{"n_layer": 9, "d_model": 192, "n_experts": 256, "experts_per_token": 8, "d_expert": 32, "d_shared_expert": 64, "activation": "geglu", "moe_layers": [1, 2, 3, 4, 5, 6, 7, 8], "router_score": "softmax", "normalize_top_k": true, "routed_scale": 1.0, "balance_loss": 0.00458, "balance_bias": false, "router_bias": true, "n_groups": 4, "groups_per_token": 3, "shared_expert_gate": true, "init_std_router": 0.0198, "lr_router": 0.00064, "vocab_size": 16384, "norm": "rmsnorm", "norm_eps": 1e-06, "tie_embeddings": "early", "optimizer": "adamw", "lr": 0.00374, "beta1": 0.9, "beta2": 0.98, "batch_tokens": 131072, "seq_len": 1024, "train_tokens": 664700000, "steps": 5072, "dataset": "wikipedia_en"}
Below are experts of layer 5 (counted from 0) of a mixture-of-experts language model. Rows are named router (the router's row for the expert), down (a neuron's output weights, with its number) and show model dimensions 128-191. Each number is 500 + 50 x the weight over its row's rms, rounded and kept within 0 to 999. Numbers have three digits each.
After each expert's rows: "comes before" lists some tokens at least twice as common just after its tokens as in all text. This comes from a sample of Wikipedia text that the model never trained on. Tokens count by the router's weight.

# expert 104
router:531502534546474546491556510526529492550411477500524530409563428432514485566445523438500498477504574488450442443562403525514440500594562487526456447461550475406575511439395572459466532493571453
down0:526441605460542500590519503500578513560586352538579524430551513490461511457538451515509483506497419495554569485474515505564504515398487519503480434524452402553559556455486489597562536560502435
down1:532432554413437549549417462466381493483466480518417565453491446523605523574508487445441501523457504531467574473448572482581555419551477478500476444479534551487601518484440410562491480496549493
down2:546507463492469510529448595435536493508540501415505549459509414536454538526440471462549502396515505435495529457433443515515499494442550543474500521431538482463423477407499498461563447454435499
down3:545544505508526498517503504542545519530547496545387546475488395399561548536506532505561490498368452548562576454555497412463528513507480589515534478522486513459499459565468459550496542538496505
down4:578543548470494424515486455489510557518435462529543520451469505526476590460491540496491467503483602449501491431501434537436652523476451444451438582489586410486443489464431520488463491512586411
down5:386436457481536488628420451440493500594541583498595604510497441576454430549514531555418490508582533506432561612403476540409504520534446482515515488469561500488559426428481482492506446511519499
down6:529417515537468500457382527512385481522483482465449440530475562502593466550485529508455490518451485545530522512518483455574456564515491479422440448534461568462487529502496531474485443455518522
down7:568515522539584507428516518499415503514560508461563508592487525493461569439499546431557546551434528451542466627413502534477530499514492541417470518591428545475433544552494493454482534559461509
comes before: " the", " ", " by", " to", " with", " in"

# expert 225
router:458509512498573430493425465518437542505517457497453418461569471497461591460584498508465614503437441509481459435501542531520494468501469508512546454515511486504490558571405422543450530545465457
down0:453588454495531516571536507571436532548560452539623531520514497484541550471561458612558456629486481438527465566473511519518458576488483474524524527425494525492551498503641587516443529458553574
down1:533501516487546375463497542393562456491383462458521482529524446554525366573382529453442421371472546463522415498548457540538551536435485479509474523511475541438490442529446477543557461541488496
down2:467442493540400628493512483475524541552462486514454484464487442492489549462490524460531485457594455460515481414599453496653447521573548452441458429509465568489504511499522547504569552485496442
down3:545544501509459479489518525513449393434425499497506412582487509502513542557437558539617572476444493448549429506455501452514489494450457460452549446387510500478543495486546531530500514565434574
down4:548551394580479427539495504517491507510442480491564556530469573561570477542555498443561445554381500485468475588443537503533607565438500435563537521429456475522582452559591532512514485432575589
down5:470469502531469467538559565525470450558423493486416492532402541399478457538530591561505515525472552496555455595477566499488595544454514507496358488472474509532521501468433510460591461475534541
down6:421540396542502424454383577471416512510478521477393466435575524476461454534528527574495483412494458596471561528487430544527449449643568543523471536488470516527484403539509482417498572435465474
down7:445532501511473490527560461503384452496475502555488506521526501515413545480472503501401571511487450503432464484460448502461514507512449548549565422494460459413504550423474497467467427480484595
comes before: "\n", " The", " He", " In", " She", "|"

# expert 93
router:521543619514485587450455531469528444457509522438497469518520500494490517468461432425466557580482462514555487508514538467517469470532486519525494520589424541557511522475506527565520555547493559
down0:499492493515435554486436518631560445484530552575538555559524566483539574501467386520497510475538630436500561510492604522437531558571475421528566520516467589450548545585458473570534475502479440
down1:496496416485432481486454481462454507464493521418446421447502456467469593397498462480553520513491454481520421481471526506516509465531548512483540561493519432461459480532470589463510477485557459
down2:567470455420536408452474478498489514486500590516459441433564522497463502434518581564590520511536459522372525557471615547540560431571489505480502499484435399386480500550452453487452559626487544
down3:471519484579542487518495510414418460570484513438561444574455395439488545507442462439452481517555441564471555396534485551516486609462462460545523514488474468453529509531475508479554512516449545
down4:451486459482438570472424533568498464543521483449551575531471581446396433408509402513559546484454534534463471439531540530574532528519504527564649466475464536470452484555454405522429493549585523
down5:507565529441455523536504507488567490437477446499486541491417485591526466451581480456531550503484477449600500531515496426465456628465460425455475510520511493563505565447534492428490468452529548
down6:552460477606433449442570518520474595532423577464534431488553563549526487529530557452505477496537507461422498506485535470506552528479631527494436503504475380539555580475504489415516461539504507
down7:533486512567479486515554423455481525516551405534485493536538524567475478539501536573576543523532532443332493426452555557504496507516497525552482439555518489482531490467468516596402575398425508
comes before: " |", "\n", ";", " and", " in", " ="

# expert 247
router:494521535396499420586443496515461541570549439492557527492482582521495574575497463488454471444465559519646534424503453565513556536469499463462500441505424512549399495552585512539511545441397575
down0:423535473495479491532575469510535491451559522496543435617484490539618492537447498575589461438428510530541510545457472491394537551514456441541434527555486472526424509495525458471610471581512433
down1:511584580551432453492528400459571457451506549463498477532445529533484475532467598475535501512525470402495499431423501438465519517505496452456591442505415519461453551496448494464536495449417482
down2:424582535433439434463511559527476557549448497559462430614548548556476544485461507473521543443488516484492482491483598509540465537516511514412422408560465448505471537480560501508503535508380535
down3:522478525475555440513493494512377430535453532475458496478537504481512508413434479519528406416512401525453552428438474551451479459514578437456494525516522522481592412423486535496484528425483551
down4:453501463439492453556548590477430550476571576442540389454567551596371543549485533552487544474478562505505452457540552597471508483502473520506494552521530427488504510535533476570501509520527532
down5:550524482430614579422404463452523495545417552457482533486447509508547519458536507477496530480486558437516562477508506426505487525380577494495475528505498536521527455510503526542432532456484398
down6:482432506547373554581466474541529519436514453540430524395541555510466550535553522362556451515542525500524474533488576504510566470496430497440458551520502456527501438486508479449535517521517497
down7:654491490444537555521525416474528540547591538553473503503448467542546525610435515398526514510500439481552591507485575556482514497527446525465525540432487466570401477534452544545546525535604398
comes before: " |", "1", "4", "3", "2", "00"

# expert 217
router:460523555442470488493496581459474443517527407533549495494380484449467488442496483547494497398520532457473477514507467385476597469484532431502457513472537562454539480541525459455496540445455532
down0:579512542543547603507568439552534442413528613539512423536533464506557476513535509516503506562496547515501605506513495533522493535578484532447486505493463539544570542540418484583515449511474437
down1:461429611460451446512508514517509418449511522498533529503558530478492540488534501577441524530559521475439474468619468522454533507464549581535518541562503505427457468504491436511514432563393488
down2:509563504564419479550507547489461483526560527484547468483564419396555546374527546576479560434541564482528483542474495458556482442484440585441486382558514564440512499543505502564463479403401404
down3:543502506478562502474507509393568510519396420439521418492437493492449419480504525487514583508556474561523523487476452442485554457519426483469505447515475439593633453577474534544541496461479433
down4:550533472505511531461528485504442548574509488500537458518510482449405423409531509466524424475549575582460541443518582501581444503485520494472576534547449518482465564501519562500531500543621477
down5:498516533535458448517555409515488581601530524429472472485463579516506478514485483479463509533535414500469529354453503562433452487476443575470443571451421488503412514481502485508549616575554527
down6:521483498412482541470516503532490474460476535458540442534441478482508469534591489551541490445528547452469511553553627482463492539555583424593580541445452430451584451485475581527501505518448466
down7:504521555575521509494580494504454551541385568565524469564498486520456527505471463468419470532513515488582512521608498527462464517469530535532416523507534389491509604440445538532548418447566447
comes before: " |", "°", ".5", ".7", ".8", ".2"

# expert 49
router:590556544560543523519445540442532488512548466534507526465408519444398468420574497368521552426586442467534520556588422443558525474429538548454485524473437553478539445386533553482527564455550453
down0:469504501480382538457486447502510589498542520515550464457469388528484477554536520507411511613563475479520506545522512508567454532459447509537468503435442649586492521482499506574446581485606535
down1:500556473559517488503504479563450557463411473490561529470516550477508495581515449429491441405547487542538515570465485402497591560512554519432442439476583471527457470468479420561494483543458480
down2:568527498593528533437456478463494370509534537487523557476413601453538456496490519487546483444468519489535441447463527460504560616520495538520533445437478461540504510586541590469566468465506472
down3:491566461505550491539567492448532509485536423468486515423562396555368466560444462507462448500585452447603542497546586495388384514458458514520577495536448464509471563525568506515436490563518564
down4:570536510560391399506463479516490502427524515539546557490464542481482577563562490504516494430567532551474439388544500492498470488503562490563455559489503476499461509545631541474499611511544470
down5:446535548435554478492357501480521440529547469501541486438390526519483472579541410407502561515482540476495485475552493540551513461498482498511624512517524520436447446445503459519525524493474458
down6:520524541430427552487492512507516549530542598586467486458525573501497510497562524472516572466607471522508468566481477480547602552474559570422575490397466501533530454414609412578424532501515454
down7:507594543488500456508585490560497577487522485546470549476459508543541565518528515531528523519461465550400505583563463406457438491448550484495428540474496522569464547553527392487535498581519532
comes before: " |", "1", "/", "-0", ")", "-1"

# expert 193
router:563508468471471531422473519577401517425460547567452456509422601540546489571521436537585579457492490558442463448553461450527511543607506447488498522507519407477550481495466502542532577431418437
down0:532360518522585472510529611503458497380516514426456460433503477511567499446450544555523447458436525407424412572480491459594540524436499463449483496467408472495488544579469433465571426619449455
down1:537479493587532511503599475519573553549483521470438558492445553446554496489571535571516552452484582488436530455586547453418560515475474487520585538496569483503501412500496484428485508513445454
down2:527454460540443473443443494551508401399534438585501532460454624486547525517571487544482430562578531459577441439474478495464398480451465554488412441535572434489532505452549467387544460617495508
down3:471480440409422444598580438511545464525547400522489514514420483530589510473493535498475571527442540528446501497480433409519453462435491446473384487585535461513532461515527587508543543514457530
down4:477508469539522513536455678474473480456455515538482466593565486470589513517489481565485498463481474491489463451439501482494577420520583468509578456550445429537509399484500569521454529504494466
down5:516560508565497471528577576488549462542521600515494512370554491439464502545477442450557512445517412468509528533576555481519529485524541389554475497541452551552483527476488423498412444497405526
down6:537436537545536425456515512496422528484570497594458527458434465583479488524479501536508423459507471488486462516548601539435571524500423553499462550532502507522474515464410541523477519524515572
down7:546503465459531410542508517537444460501537501429589519498430526486418520507627527505501457517459444529519505503527601540559482498516499490547449528479583621468425527483467527592502447439435453
comes before: "\n", " ", " 0", " 1", " ==", " 2"

# expert 63
router:535562507523488516513532532553497433559446556495457443508547575566545515511516565458576520541515509449599536530558464478491528504411462460544528540502594499486474518545398590583483515509550574
down0:539574514449537406482430464531546485467530386460551501482505460500421481525494460440517481495492504470554531439545436464488521526546541432464495441488492556507523482549606508464494471570679507
down1:485627437578514446550544479553481488515560503490461461505511471422510486439503439563417505478454548515451591485620493463468570572544494480551494527500471418502469529543535542537453458487441529
down2:520431493432373543446466520423542480472524532472614528471503491488454474581532497424517452582514419449563525462499443562499561501545549483499503460472517563522518521484484575467583561514468497
down3:480490509474558446457565426386542565498517470576485435493600517509530468576546587583449481528466494463504496509445501495475543432566474484486484558492479523520561497480609472501493576471454557
down4:530557485484562512484493559521490458537557489485469527499499476534502573487514526572459503455532462561488456536531526414505555483570395468511528537490484642459516372550598559529516506531489551
down5:419560534554448424465482470526490576516568495482447512530570527448481490583497453559457532503477513562518497478517490463540511524514507526474578506505512512513543450509537472543516408525470503
down6:459460523515548466455582501526475495430496524549550439566539527563478555466391464587443510493452499431551508602426520486496540535497471508448531480499447440546557460454532469444405450465464574
down7:513404478490450571538526559547444623491499454391406510514498466525472498484510499563596540493516577473546526521487503466468494549557556476412499517474484400564456460541487544517524488450562461
comes before: " the", " a", " his", " an", " been", " its"

# expert 140
router:420466516514649549482442503512516551563583530567520488516440456509493549518575460507515548488568553559545504380564564530482519509523450511457594535488409542616499506536462432577490507535426473
down0:516488520507461457549519476475495425467499498495560481587484509518497557509464558552521474601452497428492445594486494559541557478502453461557517538489482475477539481480496475451562499437609594
down1:504437475543585560492494480496595631474489475524433472523484467518540521488528489507404571459529489514556574521559497494385450475549413496472558470427525541486456513573459476546462536425515474
down2:536538560537552491581541554510447488481535551562560462504590488528596539463379564619536437500502530419466512571432487539475515549460458434482477453539514558508544476450559480436521423521586594
down3:560636522521480477624487561553450400490537515586537518518517550527485580578510461496528560567436511468501535554408554444580526566496443443552566506565517478604545437525514517531561520515556587
down4:495547534515563515505473452547488576494493477438426521449486523459480426498536455379541452577578539564523562519529517476536497534511586559408562515519521447534570496577493511604467593534514477
down5:530433546504473457491532391507466508467477507351484533373441513560479472502635529454439529464495551524453430523483516510481579408513608556474478456579494528473481483474466529488578471575461412
down6:513494481551433489520466508535589482491543547477515517562547573492458527479437494436578520652342495405520533583511545527575488545458480433543549523523503467555513496490451499490520464471550600
down7:415483385539487433577455505486556528506544566592569472546471492440488495463547552498526515555529540536498515494561501568430602460507547571512526473493467524545474541551561536477388421429511443
comes before: "\n", " The", " In", " He", " It", " This"

# expert 133
router:602448434516582560505477502526473528549481487593562482462636497587530494546450547633388552503454539464452529445480498473465495510518591487547462494486523403503450483474507473476492575519503593
down0:410513495543517423432521485511539450483528561444458480538523469500440520498482378434522532471437567455551500613496473423530523488460441465502434494538532596535536488573508486512405450511485506
down1:592495484432378416488492581547560521488472593492568423489371539514455499481568470519477510449509522443492515515515495443514476480530513510485540471475588434559544386538537485525487461410493573
down2:483453442560527507460457439563453491406528567487483466445490595463510538477523554436478501454467536550570520594528367403529585532541558452461523463601516544456547606473476461466456416564547515
down3:511454480513492486525411481525441508491472484460511538460473577526568539479450537562493511564487575504496469416404427528516457473515490480600472437475475512479453467479547525545517555430504503
down4:481478451569469507497538527503509514473495535470493460457547473425489457455543473488516485506426458541437421481530523406534513508479513500531428584462538486436414482584581435476541465517538477
down5:580527552532526462457549449533527492487476559458390456489466574458521483461508540489414514542450562471490555520445438424519513425485395483523476510530484502583436551454475508548510489519473480
down6:434495458503581482534443442499494464493488511363448513541451451521592509567603388411506471495461517455579514420479450483570566504601492558514432567538405409495521482454568506506501507501483413
down7:545614489485476449529547409528494441507529522515444549554540430529496533518467541469493511514490440419572632427538522577504470492547542538433477479595503470508458515447516486534494569557454469
comes before: " and", " of", ".", ",", "s,", "s"

# expert 253
router:512529557530433448545445558543426585464499541509483602485476528454482528445505482524481464409516508464459463463525513515513453483631452459438533511570563466456473508568586520536467563474504485
down0:561554475533498538534495538349532532509475503514499563540580459490637559480513549515583547482553488556488555516420528481472568428445536443478573488483494518484483470431519532561457488468511431
down1:334411451573509485441392509484528546514471402531487481434549432521554564417460488500519486468488562559475552536563572449479510514495473439570452517475510471473569556533568505551558403538509531
down2:449520474462483495440479524538468579536535393552507485580594485462434541400619524426506498431446401556475502546623458489488447428433459457487537509546562493478557537542553451542476499430519430
down3:516486505662452514469501504460560441469502476510416499467456467497411532482539484475517473494481497511539534488523466455472492505504451541552437556515508413501446454530459508494592493471447476
down4:528510472402546466542505600503493453505458487460460473506486649481391439501530482572428521526479519436460477500474454595543408441514516359512533505590440508541562547503486528505439475391430461
down5:513508546417524537513519474414514487588470569478512541436476502500472560394569524635447486513526478417474475468465536441413466416491545458456465539437483588447558557493461428518578546372454446
down6:513479501498505583503526508449501470460508482418468426510474606461437488487569447467559526484396435512566584462486515522477550479481608526564513502533422431505509487562468444516419434501456446
down7:546458528544539603432534530540564442403467509585484481558528530534578476535492517489403486413542452461564484553522438474530415494477452491498633465422481482479483556516501516536532501468512537
comes before: " |", " of", "5", "3", "4", "2"

# expert 62
router:565516506540558558507414525495556463387409522538543448481420475454480569461537474403504592457444513460516531433513435460469461484405582526526558527530521465588547470387478578491473499540554422
down0:518468579531537446457498591529498469504506464407455493521500505529551571471424526534581528465516487503461457454522595449518540450445502428385507478568471435527458548553495464497483447484488516
down1:482526420473469479496459557514581600594611502451534472460507496457419494568507503424509546531437464463516504430542530525553490536519417503512492471546398525552455540492438469497471436540507540
down2:465492571529546524451487508523656575459523614471523525428432503411472518564539507447463549457480525497434550515450473551578540578540538409475571536446516508519493530511439455522535501489533538
down3:560477390434553412511521491456417461453531524420497513479502561472484467645518494459549460483412425492381437524533600554496464474546477520542484489495563454480576460584479480463504491595464502
down4:428534492526538492435546609497573471551485548425448493462550538493547466539563511476450551442545556469425447533439508474517478451456573475459563647394541405494509561541489552558599528514544477
down5:526494551461513556538493528503547469502570525524479556492421583527515487509549613433486469472411469486554395501439463498510470535466433522550505411505530448448524507429536553486492539435578415
down6:569379457465522498475492550537496515523482460488463550490481541482594527553493568476561526525407570591521467509519522526472454483510443451504436493451519505601501464536569517429542566511564566
down7:393533453490523490413577586455442525521526487532552571506547456509520509518497504513573514576570537556488522556478505494508583516514520507518462454552365540465451444508492416501513490540493437
comes before: ")", " |", "),", ");", ").", ";"

# expert 34
router:487444459523478514490469479505439543511406549504496446443416471413480501522584494390486407454496461500474431537559542594568560480510490416519517528560587491419458569557442536525565565446554485
down0:492546512551517476556463538564561539462557522482602480489593536534475573461397509523586479517500483493505467485520572432446463453470452567494530579526478453442462480461501482448437488603503492
down1:553486453538466435467578520515459599399545510400514478479544542537494550555508579531524436459549510498620545510506446454560469520445506486517549611409503542499446488517424365419490474528526565
down2:552482509500555498486553475387485600507349534451479436632510517540380503421492464499460483544485553489551557461534440468521436581604459455472469463492449516511552472583575569539481519465569554
down3:531511465434588442456565458506463417425533589504514348550452483506498464477518477506457458505549544555502485487467398434602544578492460518534448542538465496521555437542529485463539461430450506
down4:532510541421476507547379400514501462444425498438463430512424474564545446480573514406479475492578497466515516508465498477441591509525514550463487573583530496504556461458497490552488632460501512
down5:447512503503504527528481496521421559419514520552428495411513497574450544518501522531517485484536535427467489505460594528560436420504452437538433548416512447429471533468438501518444524524526457
down6:500476466522523518482410529506420494505549413494530527524503621498457438482543544522495428471488476533439499577470532488453504558543450538533533545522549451478545594513499394533453558487486520
down7:434504544475490453442518476493453426448532525492481433434485434519551466554457443610489510503479494521535553421480456438491427561520517445516479503440507449526485566544475447475518400564528578
comes before: " the", " ", " a", " 0", " least", " 5"

# expert 27
router:523512480495527568496582449583432568448437440450493567525517523491483535568453448567553488414540556457499591536503428453554435491534510574535563502429442479547473424553421456412514457488549440
down0:479593510498520527518552461503438549517498432551451515582511439506522545412453510514491423585541550510444368547428587540487428615495523462501499516454432411402531542520437549405544424447468552
down1:437524527600535612534500522567486520506589498474489478540579473445554463442430573521551558538530484459492549480550510472457553496494508528491490468469414532436455493503466526435483584601567488
down2:516505430471571553484511491522511501441492500498439420480498520484429460558527501554501498523571526575378515435485506571470445469540426454464543463487520452419479622476441532532510536480472474
down3:483515531524447472525522561421490481464564434506510571527407532517487509433513438528444391467513516438531519447504455566645437521421526510598422510514507527515478541557454435553423580504442413
down4:520488552517465497480408523593506490463453509576450567517568588571450501565539486424448441531570483502487530512467540507424482421545467421516482499479480498554488581467499594408513505483494473
down5:451484540521547445539508392501428466490522557495581449483545502492477502552537519568550414467469535471534483524522543498488583459523467493493560502553575512401434471500518559481528546426429528
down6:566525585519472498545500528516549541537464555449538491543548480504443520527514608466472514491500471436587434515523467535541461370558490553499480425372567457502474469546540376350482426483525502
down7:504557444408451526490484536555491607508531484416515535549563529456485517584474528520492533478456464511468465518513448513563523515503551528502531486505453466491619501506541619374551487564565441
comes before: " |", "\n", " ", " of", " 0", " =="

# expert 145
router:508381579576472510426576497518505469486544440570455573486450481484492499438500515435536471453535444445530493574597447461476533576513547538417515513545438537586464451486483463559552588489382512
down0:433466480503443517532484461504493499544460481464469526567418539533503488519524555569508452491449511485493507432461523597519548508511580537482606590483481477456523479453486494583545470462453621
down1:515484471603591558534436474560478500479511520512513478433492512545419565552558507463587487487485488559517499476563580556461511487525408407395498467512519540512489491473402494514434485526513424
down2:533487430514531470531490469557503497471560493484502521478604483430553528569598496504488563478556513375450413483456469476500524495484432411509527478495518522498552420516515526531559554542549483
down3:461476468523437507522464576530552602466456472441508494550455534523471539454445551536551549567544450542346375538566553465497539420493462460423504500455492461539477594476437485501493519623480554
down4:496474518506515530455584463507538504476515476472471545518455552489577472523507595483523441500567510556532455506497516519558478571502477562511511539551441462546427589434500618560501370492500509
down5:427432555540516492479480439496487435499558559455486483480570424463493556520428487442392520455438534408463569428579455551601526469460527474465547498520543561450488575543453446562460489588442469
down6:482479456423571475509475494424425485483446535516452525596470481472474503465468491589413526489514570497385466497494496472507469501458548457542459498504522575516459533527463522423397523454459562
down7:613487478518502418515456453615492540606582501521511502550502476502595482432490505480475490539527540596581554473467520490440471590509401595556417535499483453495445520559593539527484523538492504
comes before: " |", "\n", " –", " /", ":", "\n "

# expert 39
router:480509505522447560488465470484455513487457589585521503462552558543430544582536470585605540484537542505505566461473437484467565476576486466446527548409516581481474437486545513457454486471522400
down0:502452478471574549478469573478464591487570466508574549519425449520429467471513468532461501483418504450460484583590503543505531606692484471466497520540441445484429525589419495519559507559497487
down1:506416505510533624520566492425512461442430494526547532506531460473539468483479586491573505492516559507511479510460535429534446428535450552516485573570616446463502512551462561490421543500561528
down2:491527459479573506450565568477517546455530542440550541537523509457454497522550446490495489431538490416498522598503564498503580424525530525497451512438470451576594512572522567483535459476573465
down3:472533365542432509500481470518465519523545466491503486576554492478524486472400456372526508542545447570564483463492519487467455488512645447482439535461406455502511481512482466526597401509435525
down4:472469583455451503370533513464478472499454554553522509567508483508534443459473544417490442493603501488512483492472585587464402446531562478508545504544586528617608498497529483546515566501499479
down5:544502569493541522512474504486451461508522637435548515529530586479463568553587432517461467508539450470426524559500529514446534507551469372578439451438551528497543536493475593529459458418506512
down6:457436468416533442537440501574478492432540441457504532531566520470530495416532603514441489451509470463476481553402488541568583486531475560591441435353546504512546501442522468441431427475527469
down7:507429450477509528439518461507446505522478473410502471537532507420440454506459440440492517496473507511549544510515605433434426473455494514552472497474400517514475560465393461544498450560461474
comes before: " |", "\n", " ==", " of", "==", " ==="

# expert 190
router:555435503538543408510460509527436521510561495555578468533544611565492525505502518551502522503405558481514597516541410436457516471450596459513557552495529550518401441557468523467513544561489433
down0:467460397487452433504424461530474505524484427424476529409551507548508511575528510488460442508486457579508542575425494486517471570484493391495398504591485544524483553504465447557483568523572503
down1:536524540417620597565488517485565499489480507506520468494567479504507505482571553456483526530573467499494444455512553575554502414496466563476385517565509431466513472414526571520477499453412551
down2:480487635529520604546517488524485612549484449542471418549504534514551468410573500525519477420457508514417447499507471502497495552505583500526506552540458505451464513432564582522560553513514477
down3:447507405447490411496484504464535586491496500548441504479481477499457517542538427484484508520425445534402546494381599597520495465482463453531537508455463521545478467541471518459613566418550524
down4:459646481570493477592432586571584534427513588429515592440509412416485463566529437496384532524559460540480506517479442442498462544432452560513483429415460425465471487466507459513512500498458499
down5:518553451562522454537543619558523529348506559473450483573414425550499560533570512547561540499571529579433543503530528487475530478459431563453519456393473577539489491513530491501454512468516515
down6:502525482546521441498561556508470453458539518530509537518545599586482462506465472461472602489437521464531566514523412483422454465387502492516565559480525464523451455431397538577498516482488495
down7:460397577434490488450539527506461510565481465499510504587401537528444428509531503535472450456517495507429576552467508579473487510594575547494501525591465493494561430424517502403513558520480416
comes before: "s,", "s.", "s", ".", " and", ","

# expert 134
router:481478489495567494464405504520591457544548476548501498509414524464484485528584434496525616482529517547550522388558577451554494483572385575413606485451453473490521524522503439557503539536485423
down0:463503507446487434506551490573556528484445506466500477464466546489477518449496453423475443529411613596504508448495564570559502492447500576509471556496422531491474478491429588444429598462488475
down1:514397532504533422411496559526456525571511448500526505587557441447439534462554484557523384417485505424525438466502544448520498536560506469463483559455463560616500481418614493362447499451420512
down2:539453565535483445447498529442472420415531653480577649429492487500651463587510537553610511505472454535510554569512533421445442552477527427521419499521482598448521544519433449453520472593478510
down3:455512503512510538554452436485442517505416470580490458529545421527421507479447569468488452596484488548435433519435611500595448610558536523506491469376516452446512549456504499487435539448470535
down4:581522513461568514524608474555508511540459554465485513397609444425459512485467551553515451551503492413488403470474492471496478536369528594563503563446465532420505542547555543503472503537598486
down5:485545543450470526425512498527560489483571564581498553425506523545475532483486520510570478576494541498462480513546465509574466573547470405569541481401476490524516560505590519428480469351453455
down6:450431519547552497561469486552466451438518454530477533519506501445541543467433441474552574459398502539535526439548437447419415385514485464500505377518555442566511529625502520541521584542422429
down7:457528461525499459544466502584501470550530569548500494432481575514487510543429438471517474500543503499478564527448518489419556462536487590537522509474466413504519487509543536490483564497540595
comes before: "\n", " The", " He", " It", " In", " She"

# expert 213
router:568496551487523488522510456529516552463531504491477535463459437462442437512420575500376497528500438557483468413475543553562462509410482535421449448503542459425567585517506543449524556550552440
down0:419396455514501458529578592515505490415429478452451536490518444529550524495558422462534555451414490562554500554614392548493502472500517462471592512589521459522451519457506450470435477494592432
down1:489471482468522555554529458544538465452499493598517462501392551452483554500479448541461558516436473520437573509496566504444499515420538505562583472613502535486420476449500459537555465486499505
down2:490535558475544521507448492540472454513598526480606439479519562538493497430466459577530509510521418470457433458499504498504543536541430479529568486508549624576463458454526512545438497520522572
down3:580490419395544575500517506509506522469472432565474540502547510512490507507458447444485399470484551470494488549450510476466541495567393511462427419467569444525419536461552495517493530498497464
down4:460539471522500507440627566440500491478472444577498489597558463411519521499526536520504507477486510510522509588540520453544586561652477571504489538417444496447498465524614484532461517433412533
down5:553544566466619416458458515460476539535512595507473429469413475493513478510456495531597412521547509520473527405568535522549539539456534513494420487409427514459366548513468451589479506483542506
down6:620485449518436588525546480528501497503601561498432487497526556546382516557520530474488554548420491438448540514507509446552451495476526470548555515513593504492564542544394418522494500477542510
down7:537535612532566415483354448479549446479598447467471530499616374592498472500566592597551520506521486577453548508607510440532462530508490489545570510509486500503533490453557487462523490477583533
comes before: "\n", "The", "==", "In", "===", "="

# expert 169
router:538515495520560578578493540452403518547473550547535520503520535572537463542537518562416512502426513508466491494468441497429510455568481443512451450508469548546418416505533527538503549539515538
down0:512473471512621502470484469595599561526544509440421557502474503473514476455528497498527560477449672507517551599657540528452557439563487474417504509540512544471539500552460491535596423622516470
down1:457461489532495506488510486557492500543495497412548510516448514541606512422498435479542449509429487434471528496553517471455444408553465542475560508535438444504546569544542519543566526522574480
down2:500475499518504478480452534463422520477387540481475479462485489429435494459480475555495491524448689597508523456508520462513529542514448593510481517462587534455561530562454434514520550546537538
down3:512495574555484546533486523459326453602482470490545491486460491544540430522487580606559517497510516543520447455375395466462486556531527482457420528516496600509533459432411542487453533550536541
down4:443482449494503510456549482503562480480554555458472550484499443479444460526504509511552556532489500447505563492569568490422476453464404524456447485468458486556484413462442496524490514436512485
down5:473433521493491543447453481531489546443528554545492619435455421489451497512472430460486464516474510521421555486575599543518556550530601571471564496445589490485511454393491414615598582683496488
down6:545485527562453445563457530506447468412575424510472532437524559548541542578530501519460558420531551507519473406545405480542509548547475497527575407434474470435518564480483494558424489552449463
down7:480532558600456485485588479564490479439598491472499590553550452544429534504458500515443509566444586492508476500550472497560492509542552640469554478487547586495574565497457452522479551542410610
comes before: " and", " of", ".", " in", ",", "s."